config.toml
router_score = "softmax"
rope_base = 10000.0
tie_embeddings = false
parallel_block = false
optimizer = "adamw"
weight_decay = 0.23
Below are experts of layer 4 (counted from 0) of a mixture-of-experts language model. Rows are named router (the router's row for the expert) and show model dimensions 0-255. Each number is 500 + 40 x the weight over its row's rms, rounded and kept within 0 to 999. Numbers have three digits each.
Before each expert's rows: a language model's description of what the expert responds to. This comes from a sample of Wikipedia text that the model never trained on.

# expert 44
Description: Determiners and sports qualifiers. Words before a noun phrase, such as the, a, possessive 's, and competition modifiers Women's, Men's, Olympic, UEFA, World before Cup or Championships.
router:547544468451527486560556568509460418514485532449511546537462472479582491466503497497509524520505496508442457518551440488463533470456483487455487424524533495517460485502524477522496438445529494548511457424498455533535520514463458531535541517543529471437403494565467518519560419529487444468436546438469526512501589492460546499451550542540542438473485531447499520510461534502542492536494494546525484465432524491488542511395544472474557497516467489491510474541509510431419535535448547415550527492531417510496477484543532527478455470461493510506488470463499524518492462506557458474535582533517516538554536498525445569536472471486440504522538516484501477521456455414524526434435475485535552558495519501552471479630483492433493378523485552483511465483464487530452560574492484

# expert 41
Description: Word-initial fragments. Short first pieces of split words and hyphen pieces, such as ab, op, hyd, am, non-, often in chemical names or hyphenated compounds.
router:488486579473562437498587436549404471487471487554427494510480496537500518501528579486585535488472514488448492553548463459439490551544462507448437515538473530483472531526465445486479474523589524461483466523499398486518472532553475471481505507471515532500516484521487428413450416457530489476465556512537459488504456466558471523445503443557492479558527496497471503498617473466506463484486556535455465503468429503545483462467479500496534510510493582474520510487534465432473468557561493506499413523519565516497500503535534491519493462503525540481545479530483511549451467525474569421493438462526476488480559478436553484470458494449528569527440584525459476490510450509527421496519507541431563532540541496520509557492529466536481537389449454447442502486547513482529456455504457

# expert 3
Description: Determiners after prepositions. Determiners like the, this, its, entire, whole, each, mostly right after of, in, to, at, as in "of the Legislative Assembly".
router:505505555495540458441607553461430457477485524548445549486464477439483521486481515474569458475517524516435444401457444492454463466471529460502463491484512541496473471547564492545478492435494492559499552502471512459509457480407520602495522515546527451446447478484485525444573477501495534492490475559477438464484581473518536461469591491460552496503545600489512500450475541413544492551421503529475419492482479489472478495448522515488504453481472444505532465529459460576477521518466557494471515455500437476500505511525510514419483459479525477547438542502479472459529494526495437485532542465428502511518556522469527564543510528498499542448482499447510491504472558477472484503528513487526511542450535473511460502609456448460573560560567524399529478518557543514570513474482543

# expert 20
Description: Church, history, ri piece. History and architecture nouns like church, death, Roman, Pope, stone, brick, regnal numerals II, plus the name piece ri, as in Argy-ri-osus.
router:563490502518569456451522519427504552478497480458535438486473517459457489509504477527499552604539443573494511519455502452467497436442504487553510482560452530492494528511490542525556563514429508546501511532495461445513563443542465413583497475484530502494472499431473554558504536435469457554522496545456493464535531566481515534463521532488473526561466551503493497500535454507454516475452628536536531559488463575506494495490564484519489525410488519506461506482496450418545472575429486494476406439495437450534522535482471422539466510485515510564530570513472494445519505569553467464544541561528448516456509509509456504505477518495537535435495491500499486518523481513431487496394463539493463455466500489540550477546455496518535442416478508557535524466508578480464442539470493

# expert 48
Description: Academic and abstract suffixes. Adjective and noun endings for fields and abstractions like -ical, -ology, -ary, plus social, political, cultural, art, War.
router:464518487482528533464511477443496458464501592453496505566525522434541447468482503415539439569559470516438477526504379457468578460464497541454521566511510506456451512506582535520488498484472494469527536522531409452503406419494506426503498511502535491562556543460507576513471546518530490497539555506488448463510482541489501488540523498490460477507444541467519512553492482479506450512442546539530509450487481547520485480529534468544510561532443468436480468506442519548480539559468499523488478522525465526499552474428518418570452471444540472440568480497488468440461529479538468476437468537514459516491477512518514560564454451531534494452564535505471501526498559504504495459446512457491524439469425471513528507474520549561456474410429460622517461504509455568494532437489481

# expert 37
Description: Auxiliaries and modals. Have, had, has and modals like would, could, might after a pronoun, often in quoted first-person speech, such as "I had", "would have".
router:454438533514543499457524454547524489440483493519493553514518468509468506542402500542472501516539501463584502544495522519478477518529521512446496464548463560506508471587480514589539421438544549426510463511546597586562529525504578477478502420585497536496553540494510443382551444478550510484480507456486455507504528560525407522469445486494464457494493436537502490453468570520470485448518497553474487530460510448540573490509483556479543493517528570431496527484482487536473509472443513526479396586506503439480493556491428524512462488523499558512519554522481533564541442504474558464498512497403516504558452519435507488467512488456548476546522557592521494505524503456542474508513518525458537454500474475499525461477518471437553564488458533499547484532480501439495512468527462

# expert 16
Description: Short mid-word syllables. Short word-piece continuations after an initial consonant piece in ordinary words, such as ret in fretboard, end in fenders, ash in trashy.
router:465442528453498515481505488524486514611498477565533496436505452507552486510465531510462426544432553421516514532526418541494497564511528458469489481502482499541455541557434503515547474473461522431496465580437435487458525531529486569509513570495532505507562470436543483488458451524627486448526575509465551568497476476529477568482528416460467509502520498520480566496500458519529481485492467556459533490446490541523481538565465455457523525515506473449454507511466471501424461517580537463518461538545556479495580471457477471445543509489554571561603465475537510482548467501455485547468508497475519425558486535493567464501460483386559489504468467568489489514490511512530565524533494462478562504481553436461509515502469513465514498531442405507494469496495482483454480456509468

# expert 28
Description: Sentence-final periods. Periods, often fused with a word ending, that close a sentence in prose, such as agency., audiences., songs."; occasionally semicolons.
router:519461522561531518482516445481534450423565454477518501431577532579525457523535518513482454509481529506483521479464526503516464480490583529469545560429511461474579488433447545521479546428530513542503531524449528486547396535486524490465475545496549425466487471432481492550535519575504525510463485450524508479473559428420544417500497518522455442459596540473512477491523510498523562518532564530492504560479520530468455539550541465506504466505456440507523534518462432522518539426544493474457465522539494498526494478472524545484488489507509503402470538490478484525464531508500546489605476489470525533471563554456500505478577492547481572521510487537434480503481395483459444505566547517471494509554553546526500534432545469441495509484507495617485548417454513509552518503478461

# expert 45
Description: Clause-final punctuated words. Words carrying a comma or period that close an introductory phrase or sentence, chiefly years and ages, like "in 2015.", "at the age of 11,".
router:519474498529525519467525530489518496387487513481511519459475557471459533569469502486497541510490507522488544544445555514480544473500603524532516489442494475477534504568526487472478499471484481506470500529471525502550418538472539487514520564448596431474528565489505511464463567517512442440465479532474564461579507526500480416472523527567477475462528500519528453528490502503486467510507517554496470555476443547429431487458553462484455471498557549490528473530510452502541524503422453453482474463521429446534431538525532483497440481543553467428491471506394526507520537481453555510579522497526516493451562517475523491467539446543454519470543401556399441500578493551504492451526524512577498480515564493569548479490549458469534512473538463599457523434484443447494480486450448

# expert 9
Description: Name-internal word pieces. Middle pieces of foreign personal names, often in tennis draws and results tables, such as F-yr-stenberg, Pri-eto, Mer-win; also of in "Department of".
router:463493524432542463570521483537520442530519509495505543561521474499527466459450545424533520524476528493492469502553491476597526472509436459474452478476464505547426488469443430405523456492516546439503478475475486507525453458547525586554531462475475489507480497482459510440585477530485424498500492468481523497511440520446518584449539547487564501574441445546451502549521500434472513491487528539522535485495477546511455500521486530509501499519523442488563528410503482414522487578473547491493480487539489550522493473483498512513503575473511513445538475515469454590513521506509474478570525564508552486476538548432435573455461529513518424500572557536489511550490534477536536509459563447435551542492457472552511424562481560506598452533457473504486468504489477434482565515553574

# expert 32
Description: Clause-ending commas. Commas, often fused with word endings (s, ed, ation), that end a phrase mid-sentence before and, but, which, including.
router:491482553538513486457491527552497490491466453459501457432403569505501464517573565497488476560479534488493477501483593501455511534535569482488532516408470507486511491616543512517493521497505533527485537512479444483509458514483544453504570520482533455492541516491495495513405539560541504472507454488494488505521560500528424399511474417595473485457596518480426452499496475461458535555481582624514464538511512478471440450519498500457548470495525511502475460474534442534523518511512480554454446505547478436498532496501505480536441508537512475446506498525439544484519547481466458533491506417517552526521496482499515496457536501477474518510475450590415511528480575421531484503551570472613558499534483503471474554475559461502477469515492521504505545418500535451568501498481432